Experts of a small language model.
Experts: 128 experts in each of 7 layers, 32 SwiGLU neurons an expert, a shared expert of 64 neurons.
Below are experts of layer 5 (counted from 0) of a mixture-of-experts language model. Rows are named gate (a neuron's input weights, with its number), up (a neuron's input weights, with its number), down (a neuron's output weights, with its number) and show model dimensions 0-159. Each number is 128 + 24 x the weight over its row's rms, rounded and kept within 0 to 255. Numbers have three digits each.
Before each expert's rows: "mostly gets" lists some tokens that are sent to it at least half of the time. This comes from a sample of Wikipedia text that the model never trained on.

# expert 52
mostly gets: "9", "3", "6", "7", "5", "8"
gate10:123095130144136134179118145090141153158136120129106161113149108103127140152106105138115157119135138139112148132117138114100135140115134154090146134135151140139091153100120135130115177075137124134161098160111126104132134148114130143125153136143130088144096137126073133127122125142141155136116107143105093140119101127168124093124127129122151124181182120127102070169159227149103135127172124158154148148095152104120132129146148114129141105164134136077140111098090142118129141074123086
up10:139115098156152114117116128112124098126117129132112106109134151124134124125128145164092151151100206126098158126124139095133089137114160133110123117165109108133127122121095101120066132099146084151148103124140133109153151146093141101143163131089111105140124075116100123120109195134102169092127115134121145150119101120153136085119079126102154140157113133175136084135116181132105118111085135102180168146122145135117141153159124170127138128125115104106152152105123096121114117126080107
down10:126092086136121103139109147100148086138138117136171158122139106137138159129156159129103134133124160143078128140127057107145124143111060123118095137147157137156117180104140136158111108120123148127137113130093113129096199136171123145141115133156153145086101131141147094157140124138132088149135095128129129139075127125167166138124116119120135161172130112157124130121130139097120128085130121134103130160099114102132170134139112112145125124161139126142156120159171099158186172103122133
gate11:098126150139098142113130112122097127127168114154156140145140120159111142145090107100174148119087120112157122132113126121116125149164174150139109136137116144112108134136156137107161105119099148088115090096141094076145162134091141148117104186141103150134135113119150091131136126123125181128093145090073128100120123140152151095132080139096080120146151073158115179134127131123120153130138142115137142147159090121134091102108138146110148117164148147108146104079091180151121119131142124
up11:123133138113088134115111106140135111116163087160193132117137117143084152130106146128145170138091112088160104157124137136118124142192168146120116163150099169136134148102182106107152137163132166135108130116147106077169123134104132077116133118168107130123096122155146132160143128147115205112136108121139119094094136158121102141096108136072141109148132109151134173151131134135131130145137144115132153143148142143134122097126112114103135137185143152135149120161107147123102112143129086
down11:118109108144091094147110106153166102176102111141134118117141108131133121102119142121131142141102154123112129072143165133139148126144144132155157127114125120122130186108165097112132122120139104147132118113071152071109148156139102075123107081097116169117101155141126112172140114089100119149110134144108108174091155139128141155159119128154155111145136153100196136147165093127139125117146107109155112113110136085152082130117087124097155183129162118135139134104143136107138122131145099
gate12:133125145154146186149163114150116116134088202157151135115129131124122165165161141117154143122116090103160095159135129168145126127131100119137126072137135109108156145124124134095117110109143139175136113131137133154130092120164115120094096148125150114124156064142139170108123109137161117165136134100130119183171112154178138117144144117111142100129097078092109142104136124169091157142164134166089122092128159133130160126127106116121109104119141106111137140159166113114134122132110116
up12:131119135155132138094118120134138110145138158118160139111099152153118104104119106143178154102136168135136109112148150111182114151105124135116141077164125141113114111105145137168130131132161149139134141141100123112192113095144133135104128132154175099111142148127093121138167128086087136100144098168143097088148182114160157097184107133156104139123114111099132123103166118099110167135077113109104074118134136108101112132121130135140169146137094092128155100094118146130127130081142129
down12:125118124118168128167119122143160133121114126122123119136141083080111107101134116132114126091142101101170120093133132143084197126137139115147054147109089117154110140122155128137122143111110131131131115156105119162181087114166116101114157115102162150130106157075158145161114108141143154115084112115138109147105107094148154143079115126119112118101119148101120101150113105139142128117088107143108089093129124114139144157132143120109120123119151136157119109076195120122123087086129137

# expert 111
mostly gets: "illion", " century", "9", "8", "7", "0"
gate0:090098137162118130141129108121119163117147102146122149152083099134121125138164138157136140115164117148121154156104085134133115152133098125148102114137142130143097109122071124141117155131101124133134145158101170133110135164140127161169163140127130105110115104152127099097126131108087103116083080119122083105114174114141102147152139175123103125139077141139119096137078102138185106171102178111150131137113157099113156132140091140153150154137124135142143105115107121093135120074084107
up0:097144148156150132161147141139103147132100121144112095151109113138120185133095137085159145118146113152158155149132093114108119185085123113129129131137119119123089102180098116140129107117091123137151165173063165134138117157125170144116109128110123162074126128153096086136092098116100114113114123144119114126152155126125097122149126121124109145100099108157137148151140097144156128132109166180164142181130117083137147133114108147099160174122131121113165124132121167094132122106138118
down0:117132116136088124153125112141134135144176131095118126143096118152090113167137094142142134130136128151113140101129148119146118118158110148128136120156132111156077045177060118154157181145097124090092120155146122117108116138091078133135126131184114129116126119123149146146114113086109078120114143121107100161146154163143113144145125129116137108135136095120107133078153114107137102132111141138149104136116121120128167143189119106102104137120078114094151102140142127106111094086121135
gate1:137135122142161152165143098140100135110103127136112155122088171132122113108125112151085159116095145111121109113126172112100116138120130123152136085138127147084156135118077150153140121159120174136166133134144070150120133099116131113135124114122112118067139119131184118105090099157135131153159114133107074102131137123101107148096128124117075146111113098090132171058152112146179167145148136130160100143085154130132143124085109115093147136116097122145116134133122122120147157117137117
up1:120133146113135143165105092160136097126134168142139153127155136127113137173119108086113150116107106100152109102110108121120129128114172157105138118144093132105138120110195140125066141097122134083151131158112087139107168094133122132169115176110147180128112128128161095097130119137119139147122112092123114120110114111105153178149107107163122116120146140108118127152098101155141114161144088117104071141111145127180089138129146131119134129108091100124106126135114180150114128175139086
down1:185103122085136108164122114109099103130148166099119142162120099177143118143128169140182130130138144113129149174139117093131133123110098139133114101100116111098164130123133165119131126089146124121117121093149154135084139091141142161106129152116119154162171161129137119101115104094141131121184089095131172141149154098132131087136130132091106128158120138137127122111120118176135090130106065116175153113099147128092122148113158154137164129119156116129088150135129139143147075114120128
gate2:140092106124086120131103099111097110132088146128131122126107134116153140127110159137149072124114114134144112138123121093134177117166115138128142156131182084109105126122123120121131110140158165147140166161144154105081129106141109126153103115121143106131119149146117129105158108127114106137126133091093160113171064139134116062133090099133170113122104099120090125124106135119109160172126084187134126120102125129124145117104113133144091102109121150092155088132135137117170065161126136
up2:136119110130107142145124115104168095157104148159141139103136139117110135116111102089149089125104143150156123142130138185133176157158127161098099164115123090087145143117111088069114152079095147140120108177139167085085140093128118102106117120127154126115099163148163150135119104125126164160118143108123145119144151125118136134125125138160123094117113128128136119164128145136118148101178132134115095171109083160081130102121132149142153115092131138124163097142113165115118079166141116
down2:116172135122137111110112109119120100136134090128157101145143126092130137132162082092123111186106140120103099091153148089119101109115110143130156099200134099177163160134166123106124114085109101176145132140119096086140122149161123121132122143115166147103111123133177126127137107118099125148104181207109112119134133096116139156115158125142151116140158158145114142128116093149126116126163156146144155120117127122144102114143084093103131148161146126135127096101132147150129102131092114

# expert 46
mostly gets: "illion", "7", "8", "6", "5", "4"
gate10:127108131108113135117136159128157099121071162089103105124122132144140113109131143125086092114139154138151123135106154105136132102093165113137144099148166127123195127176148151130128138088142113166099172172112176122116109119115072119127143135097171123149084117123106143142141108131126184124166128156130094089105076135138133087137058136133143119118132103093158082125148125118124121095140130128106113137112168135171130134146131110152126136109154102124110159124133096121128134153156137
up10:155128126165133133142158135104160121203177101160171136139134129119144146143086141147126150098110116094077131116094132104119135140128126110099124124116074158149125132139141108133119128165112127102164097116125106186127148162124126143086129124185148148122137140130148153159131124140136156151099132106105157147128117139122067117148154096131155141089142127171134200172093109130144111178104106088159136160126124132111154113135107143121106132144132118089153122141143148144141117124092141
down10:116118096155151127145132161138141114096112161132169188111138171092171106119119127144101101116125135092091144123172143132093120156120103102170135132100127095095085076118119150103101129147169131167102131161148151117120121163154107153121150130119128130167117127117071129134155135126108146108096122128151146112140097079152098098100092142143112138103107123142112114129131181159133114099114125086125173134129132127119074088155144093148138130123118113080117103097125133160117127136105144
gate11:097081138125132152160171126135108129111116122098144146149123112150112102159134129134156136102159180172174139113117081145105114104132102162115104099143127114113105140168133127104108077084113129160131141126134148111122126144109148166129136158130162126124147138105144100107178089132153130103143111086124117146156132120122147128123116105123112109120050113139130160124164117096161090110165146106160123149157114124117132134143116170134107118132184128079155122073109125109114117075108108
up11:086092132102143143156163121153121134121131120092161131130141113155128128134135135135164140097119175156220135111132102153129099109145130161090100105154120096129098131158143109111107082091153091166116151141136156113138118132132123155135141181105152117094144136118142108133186077131137135113168130096125127140138143117157157121149114110118097106149072129158142135137145111100162103126159123128123120150131111120134133141143106144104141125131183124068138141090129149132093112107104081
down11:105118116129149122131094106106126139116189190120122135158123155153116107125148121102146124070127099134127110113163105131173111122138122166140088159112107119144127120137170078171079125135169123077105086132118163129139117127084141093118137116139124120099107082094108163112072102103135121140120144092135128127153146160126123164175107130118085131123121124141102112115163121128141122114117089129152163121168120124137111115109134123119130134152112120142155076169150120175118155153157148
gate12:103132125143133145172132122162082102122147139120090127139115116136123118142157116149112131129110160126104145102097086144098150150081120095137130126116158126141159116172117097187125146115096152131159136170122118124138085106121137122130117126112124096127076119123162144116124142110107117112144129164151129110163148188159126058122161168129120134117140129132094130105125170156139136109139183129154104132069164098063134151100133113078139115125140144176131156149095118114137125128111113
up12:098144151086124105135158126137126111133114147101112163135120133159121117165119134152125090123112154130125124113097085124126139130130139118093043093148133123117133120147125084185117146102127154151143108115134109167153125094131144120139128153143113106103125127132155152117132121102100135143134111092090104128131136185133110062129139146108074086108114100115113159113106160134131126100170116118139114121100098140066110135137108050130092115143128133133166159115114148102149136109106083
down12:098136108102167075156151103140112131101121175072159048139110135145121097158150146136137106140119104077067132124140113142123163121150140112138111142165088150143130115147100104118112138107158181144162127152098134110129165133133121127121154097167099106133136126145096139145077133163128139147144119143121149120088129111127107148108154131071117133107148139102124129083148136149163163131132120132124122160104106126133158120146128153127099146105097165142113132081111117112168131111159142

# expert 38
mostly gets: " −", "′", " +", " .", "_{", "°"
gate11:159139138118156175156124146129119143093096122157099083114121161079113163146121145158142133145162126128099140124092134127131087127136149158121167143105147111156113105149123106146163132134141127112193142143130160096137177142100127162139083154105166117111116116173120127108102128115128146144119123094106101108102109116081117085167144126111127161137132139151113127175128113133147125173164125111114136101149118094143095076114158115093145136152115164135078142101162158117118160147151145
up11:113128148151145155169125131136131123090125084111110129155112131130111126087093084162151145119129090148113119170123163162110116161127136133165173122151104142161118139109164062152164099150159174122172149079104150155117124115148131153114095138162140109095154143115100145102072141135126138116116139133091118121105142096151105122130147128141148133095131116083106103146122136123167135160162092123122125132112127128151133086131124120080145088117130133159109156132099113104100162129179114
down11:136152080108109101146165117143122163121147121113155132140066165113125115112100161138093127149146138191162108140122116104138104151149114077100144077116132105084113136134103118104136146131097177122108130142108109110126108144125139140096112169141120125169104139113124158070174129133119119087144090126152117113124134136142129090157119157152089174131104139108164164133110127115134100065114143129148171135125117155120081158105160164125153132118134130104118137142131130168153105132134115
gate12:153146125124117125118159140153147111115100150089094139105145129108141168134119114156123107131107093094075157096120114135109117172113100124115107169152118123151147130158164132130131118117162118149124128128131155143124142148141118143133114120157103131115101161079097145123126130080164113101141154099132121143156176066158131088149120118126164116078100157112097121139083111156099085164125060160109121115137115100134075137095121123127124126090150139090112154152099131085105133156137131
up12:158143138129157123135128112112109120126120119191138082119126103100128124146110153115134107125125103143155127118131141109137162134146158118146137136103091170149104128119081139088084119135137108133142138136142083102167095117154112140125096145121140152131134090140128121106158101137046138156123109167135100119101088211122125127131153130124115161141134109166140129128120174132118140140114184134110139079135161136165146120155155109103086185116130134128109074143141146151149098112115149
down12:135115123143156154148122111108103122114114130131133118131167145119137084144153099114155104094151115147060100153154094137124106130132109124107142147112135099151101146121131101105105129130116124126081151154082100134158102121153095110155152136137151117164128138115158122165144164144135123100121127118064085096154115175126168119144048141125121143126107107108082146148125122121100131132129108121169146116125111095132093138155198149127161106100105107111102093103113112154157099155111120
gate13:118128117128089182146170124116125146097118070127113119107155104073106162131100139161121144126144103137121145131108113145095097108133138180132121154122093166097094148111134154096125104145139101152107107146130132079129149128112149112120128144162101123113089130135110118123130100138112167126108125139123138119149110151143091128097097108145112146165146088120135150134164113085146128159155144166136178088155138083179102087133105116101127153127126130131141166149106138092079088142166111
up13:126125122131161108139155162116110097122076147099126130125134103137121139147087099113158143129172153120175131118109140154127129142115130139130088172132090145102104145094105172139152157104138164089110113128131154147118125110112197146165123065158137125119097144116156157142117096133114120146148135124110162126127119187110122172132121110153156156127099088142132177108107126137114147117110145101145136096204116103137129123129146120105127124121140141120148130186064163118117144121123138
down13:113164047170132163102117127137098146141097109135091118113144145138100127128123135179122137158157110128121144148142143089128106137131130137095134126120149091128161107152124170133122121088143101179123131148123141162139139116176129107099125166113142113160124105150130081186142098120151182114130165129176131105144134127087079117128122127170145130135113139144123140141145132117116138127153092147152098112100108142079067142103139167172129122172127142115110133150159103141136118134122148

# expert 15
mostly gets: " Mich", " Rich", "sk", " Z", " Nov", " Sh"
gate5:127132086136158156115119123175131117117162130114125116126110118124099173112135122158131130068121140110115126127140127130138116163118153173165143090131145101115140129133129113144199112109153174094164154126093155111134120176147108125083118151192110136118136094129115152116162134113113124105116154104127161130121109174116129131138095133101101135145136127158117138131159112176121137150203118127058100108128160148102120105105175128131111140133115134109149149135190134139116150135106137
up5:124123143121088130125125135178123136109184113155178109141112136172156105137091123126150121089174074141147127138156116092118063073153153109151166102158111152146159124114133106116115150112147132123128154109117103110115138138129108164182154126143130114137120119162137109106140128130153135168122128121165109162093118112119099123115174158114139139121152084136089151079124099104140163139092148116154140119131138113125090164148131146136159133096145097130175151121124152162125107103114099
down5:131096153161097135149128124158128120113123127166123114139107150116104161131151149127145141129109111104123180148113076139096074112125136084158140136161163157153137142137122124106129124142162160114118151128088136107127113095103115097115127155139140118134114119138121095089128091154157081143142138131050137116115164124148164144104174146119165088111117098173115103163123115130160139132113151160127103122101127132072121137156080162136125130097147103158115083113160115135153146147166114
gate6:150136115111078132131157140142087109102126108136187121090151144105094124138086133116073120151126133154094123113084108186141149094138126086104108124117113154124094121150125121119160133119088126102141091093170112128143098169130136113097118126132127105150134133134133135108101108137123184115138096113139129098155135112126109131145131166167104124136151141163167073118127120124139105106141109147164129133115129102130108147119154068128135148126135134067151126177124092153180168144132117
up6:125135084152093120079095159136112124138160141163157112136122130106086121118110117158134128156119152142103145148124125140127128155128113129132127185132108133102149118168110112110151171174136093142130074141107135132180119146139124088070103111135099109131118085158163100114144154140124170114099104161106112147124153140100142104129085185131142127135162114164139090115114142137138155116160124126185159140113149078137111124111114104164110097124116096145109158136123118154119113139173155
down6:175112136141133159119122093093149148158153132143146092123124134113146141109082103140146142129138102111130089159142121101102174125125123120114156145112153138150130051155083113118200146162121135115090140110110162078144154133127125152135137110123107114112089090128102118117166150136143187122116140156121117129127105063107123133124131098142179134136122161170125124170153148146152133157151122086141144131104158111088128162135149120152160109139109153156099149129148114129097128117135133
gate7:132130130123081145147093100123189100134163133125172117112122127147116130165126140119102095144134150146139140129129101103116156120154115123125143100127151121098096172090097121140135118125102124101072147115155119112170079146146101133120155118090103113077174126108146109078138166097143101166141111104155108127097161138121129085128080151153158123109105088127128109151104127177128149113093152143105134114096137096105148112137122126121148113125123137102137122121087157137099109067155145
up7:141111149160118122156148140095095119109107150110059098103131154128121107090135133141089137151085134115127164181112213110122100130110141089149145133144114142145119122133123064179147115137153144157140160154123148141134122113122147111110132117117138102179113168121129130153115101145134140077147123145180166104114104123135118150103116126161125116101100164143129112113133126084093118134144139110138144122119153158110140126178097145128109097123117124121166126130162122132082129132071125
down7:115134135133173097152138133116089146120123133072105126105148126153097097118131104133111185128116098140125076141139112133093124143119105111120122119134091142092121076111132096149095168153126138143143113121136116152080154106135159143115098085127137079172110128176106149155132118155181151130131151136147094151153159159146125140119129135118085122086117129143129158134087143106165153108125129135141166156143143108121151081099094124098100119120150141076104146151124120111099077141154135

# expert 99
mostly gets: " mod", " Pol", " prov", " pol", " Dav", " prom"
gate0:119124151108176132070145140171103110088124117138083123116095115169080150097142124126167112135131104122154150154090138130184100136129091126125122115119106077122118144125117094110147136089142138117104106111166185135101140122144098100146139158117130135130127176124096091083143119099156140147103111109132166129140179124126178117134095113084101107141134118099122124161177105132120122089158088102136140127130153108154158134140128130153138124124143110094121159153114164116132132109153147
up0:060106126095123139087104200145128168131121116149107127163174141160131113140101107142188115108154122126158126116107153158158135130161128129136110108135144096155151123145175119094150121103102152141129112123132151126148110130145111121155155142133123111127156166090107078154146101119142118152133117136060161110114151110122120150090136138105145137146111103153120105139145139140117165139125126107108119193177126126119138155116113100177128152081104103083132155108158117126132128124136153
down0:112125089119133111175063133152107114148147144119105124123098123140138104085139136132125155120124126132149134108121150153135139101118141150150147133097153124159118144103147090065175090168127155109152146144138168142166157132096093132110157141089148142171174139132101094128127143140157110112155100136162119097148172094129094125101144139163129086131096118108117163142059131153133138127186113177141091164138161115136111105142112098155115130152129141143140123143139137119137145105128127
gate1:138130170135141091122105127114130134136107073109144089104140105085108175134123165136150115109139105120079130115131124091119100122113106124106048172119148123107110140156093114154139158110123169127105142126139170159131100090109127127125129151137152143103124129073123156138105128158182167140153094090153129094143096151125134114144075109105137103115121151141094087120095154106134171142137152082172145132139134117141103127147120135110172091146138122107127120125162103124130150139123114
up1:147115093129154137157162108113109139150121138154096103086108146156092131125138108096148107110108123151118143130170159088138099169133143094103172143137116081172115161139132139154117097134115145166160116143127098125098097170150125165101144112118158141120123146113112139127166121154144105144112125119090145186161064155134149155120103142105108139101097139126138106113166153146120153119149123141122087089144122166158084126171135159111140117122149153118125120120113167147190145134123117
down1:124137142152160166127120114115108156169118101146134141117119141156118121117157141108107055115096151138125139106113099138158135134092142110128125142130213182121155111074119136121122131133133099138151156142129140105165164147088119136105158077127111144101086158059129137112115133120114142133113123126102165156117139145104116117094141112135102101164143138140123151149095119139189134160122076125099157156127145121135138131104139130157128183142126141105150140128153084140148138115161114
gate2:146119123105127170102109161150085162097169106135150100152156128124144147156126108101101118139144138113125144127133133083124110120114109161142157129091139131140131124142113159133147160091123124090139117166088100119116120187111131105100164140095089108183085122122076171132151088133145139140134140164127112116089125123120168103107158112128094150145161140144150155118173126128152165178133164126101128127104110107142152101093167144141157147130125084118136138156113104141126157137139175
up2:111103116104147102092154120137121110154084184090136155131150141168123171146102144149165153148140155114121150142119133125208193139104129137129126139099092146119145140151171069127107128169132129144100129115148138114168116128126157112129144127100155111153161127156144068125160133139119146155113065096146114120144147134106163140138121111185154115121123127114109121120128135173149127096127114118134124136148082108130112124158132108153127095138113160136162087156127133116123131094127104
down2:086141108113141132106103129087151107150136088146102130111140133164116173087156114114132112170110109145147108097123154107117171116110131102151146129098105113135152185147095146087112111097144147133125120142167071157167114135113166088180130106115164153134134099106070121162158110176139158144085099155147148151111101137103124135142135160143120162170129164137151129147131102116110134130149111110124141136145100109106155128172138149088154152161147123124102109136122119125162124133133115

# expert 6
mostly gets: " b", " B", " c", " app", " ra", " inc"
gate4:153147123118129127128133133126153113084113121151148127127152138114104156088120138141149170089071110102088128139177135105108111161108158112122119139146113135126180145126105150112110137114157131132156129143109174126102170144143134122139109191123108122109132163090146138145126128141099153168131177067179145127150152097136107108134150088120142096131119169119125143155100164137110140121126102112085112087180105115117108156116121099111117100118112151109168140177129117101133102129081145
up4:084122122122091126103132145112111140130159132124145151095091158082116152109185092111202123126151150118110141152143128099197149133104129106145163120138154171143134106144127150147130120086109155141116101141141123163112131107144117163110125174116101155108169168153123151129131142151144123158155105170147124120088157085136144128145099132086110178119137158114119106125102167151149114131108148122112136167093143158121121129096094097134161110119142107105127143115156098133093150144121128
down4:092101164134128156099107191136151138069210163104137138091122096064117155117182122127168108164121099121139125151093116121134108133128110143128126123125158104119180118138104134149117089148130077123106135130120144184111127090109133117135106118099132127135093111126106142142125145119130154100103129113159157167133154135125138149094136135098132165132150147134143104127137159093140119102155145092113174159121096130125129144142121093158135133164175143134101155135155119127117134143147127
gate5:097100116107122141174105101137184144129153120126117171096154130103172137185137161163071122111105157091119113100108120096132169118154164118132159105106121125155129117090092120153118098112151107131123118116105143154102126106093154166176134114099148167148068118134124162112182151111133129123122140122126121104148103111121129113077102120127119112127123182125121104102144122176110119116094135149141098121146126134113123125147171126161137119154091144143120108121137104103171145123103151
up5:134131136139079133142065130108103164147137113157147148086092156116131103079122137110145153115107092147124103150104135091144128121178125119163113099132131103117136105089109181108140138173144102136152078113109096148126149123145113114140132138145122142129114076123123144144111165122171151098165134119104118135107116123124085161109148124154104119136107116090112104088161095097148134131077112188097100165106120121077157116140140087099126104128137137119163152145139107118138131110135135
down5:108116096155120141151089091152118119097161188118115162094175138108158150108160094124152133098109114145133115141120148122161101093118133147131107141134120157155149125158120123119168112133095124089149113114108120128095116101184167112146100099109145154157102136142132105159116072153169175127168104139133133144106126106133171144114098121156103125126131174080146144095163111113135122092126100122107107125152130117163119132119139139097133073093123160098135141131100110108105115102127166
gate6:125092166127171131131157077113122124134121151163123134133113175144085090118146075101114140127093105153115098144097095079141150094134102123096116180107125150109148188116097105142119152097113108147129125141119170116144117131150120099153141117128110124111125129138128144126123141105165118128104072121141131167123134116092128139123129118075115101124096106119122140125123104142104077108109082163109143137108091110117155111097153113151113133132130161110125144123088147057158157142090120
up6:092127146132127137133150111122121140131149114162126151076108123082124141086129112134105134130094143177119116100099142148140117128111099138118120145151116136108136117123103131137144168136117131156112119133155108091141091137135155134107167153134088140094155162134135158152133084134137136152095125114150131135163160140116180140090105146100118119160130130150123163142115145135123147086106072182163179201096134133166178105127101132141079122112129181123109144133132128089165111150097131
down6:134128105108129119146117121117138142142171142131098103149128098119142100156090110185085137140130150118119096134094159142168107113120076155121161137129123103125139181099148170105116171126144142168162177102114161095151107153128160150135147136072115090090155120119105131135154115106139154123148131100127133159132142115108145151171125115134119150132099135104110102126103125109124108148137125141102142116148059117148143165149149142141096079102109156201090131140134128094122123136136136

# expert 36
mostly gets: " ev", " com", " prov", " go", " part", " Dav"
gate2:114113115146141153084098099134127170097149119130151116100136153098094152181151152121152115124156095082133134127124144131159081134151138116159149125158113096088172083134110130137148087103128130135124173171143148177094135177159133149168117129153122168135121147104123116179113127143147125131184132143114133116132173116131125128139123123098128146131126089147121115111159161166159139129105148153151108165126143115106124113134166065113157139102135151128090116087104121114137101140134106
up2:146153124096129105086111136129121126116162104106127148170135103053128133113120115128113127116144162142097200121122157128117119138105143191091173140103113128148101136121159153124118154108096154133088091154133119177164143169147144119108143097126118097096116162142091146119131096126140142165129102130158127128139149119129122123102141164127096124131109168130119122101112144107147133142124138072177098113130138146150157059146124144142092112132136111093131135143147116095129151178132128
down2:133143131173092127136093126151142135081096115098121146108118136081125076084166097155113122164167122142142131134159144145113141151131197142129101117146147162104131134127091097119180113110123128129109136085110110104123124148151127115122161141161083141150135173147095144115138108122147149123103118166160105085100143137109098117110102169132156111121135169138113134158121133100143139133148092109121142114182135145132078104125140159095123085156145125101136167127149152138127159148168129
gate3:128110157186150120134147175119138125123126108106176143129147142135121074152134122172099135118127101127126124160112114130058164159125129117158160108112127158113144107118096099106122114141118110120134163139111102167149115136182071131134089115128114143127124128148116123104142155146138181151135094115131107146145158129120139124087137147152111143114130164159112134134126158160127133086133184110158129124076150147099101123121144077130151093133150155143119111095168087108180137110145112
up3:130155120107113156115109078155135170130142131146066164130093108114175120109135145093165136175145120180115120135157123151189113106123122146127102124156118141123163140122131135115115128105092121171151111130117127154111162159159159137119117129116140107132135134176122151155132112109128069100147176137130119111126092100151133124137130144128114206125119130093158113107159122131140108131137124115086086108180131106130146105104142158151127144152135148104098105124108127123091146172101165
down3:099123114119073109177100145137132134128142101112099132136197124126124118118142167128156155112143133121136119124089139107136122125144114142131101134128152149096165116104107140085130144155092156129140094094135118115132141086112137121130155158113119131128107131163145155127101167136165128078162125158147084153173126124170128150109091151148122170065106107113158094162087116107142110131121164155153128127126116103185129143143149131163121150157109116143112151109087099105085157111110141
gate4:153122141132105117123113123138130103161099124128148103132169109121125115089139135157130135148121113133136145091119111124128133146104160121164153155141160152077110119167121079140145109130132152120097177144071181080133150124114144083129096107144144096127103141162125087141173158115127149136100135143150152094078111102122153104092139167141139132139090126138093164132133101089104075106144093161124154147064138135122119129152120129113149127098097083129116112155139159136108161117114128
up4:180158134113119130134171149114160147113121098132100111105103095156082121101119106120093132134120139129118130092132101124123168135082128140143125108142136122154129123146090096114097121146100156153099184141126095090128113157156143088178148103164121124141134137186129130154130138121144140132087143102122104109140156089156120154086097146129124135120140161107102108113141108175125068094124091105097137106097170146124123162153132125186141142157139154135135142158135119145121152143082136
down4:134090081102145176093152154133154136124134155111111170126093114137103127115114096139121117105147131154121054123116144100131117125170146132163112097156114210166108167136113119139146121137137119142088134111132118109143106098154153125140100143123131150128161180119091154086138131129172156107127142128131109110109136123112152144151149158080159143094127131140120131176077132112160100116109131128169122122114144125098130126121128180115116151101111141151155140142152121125145102101180155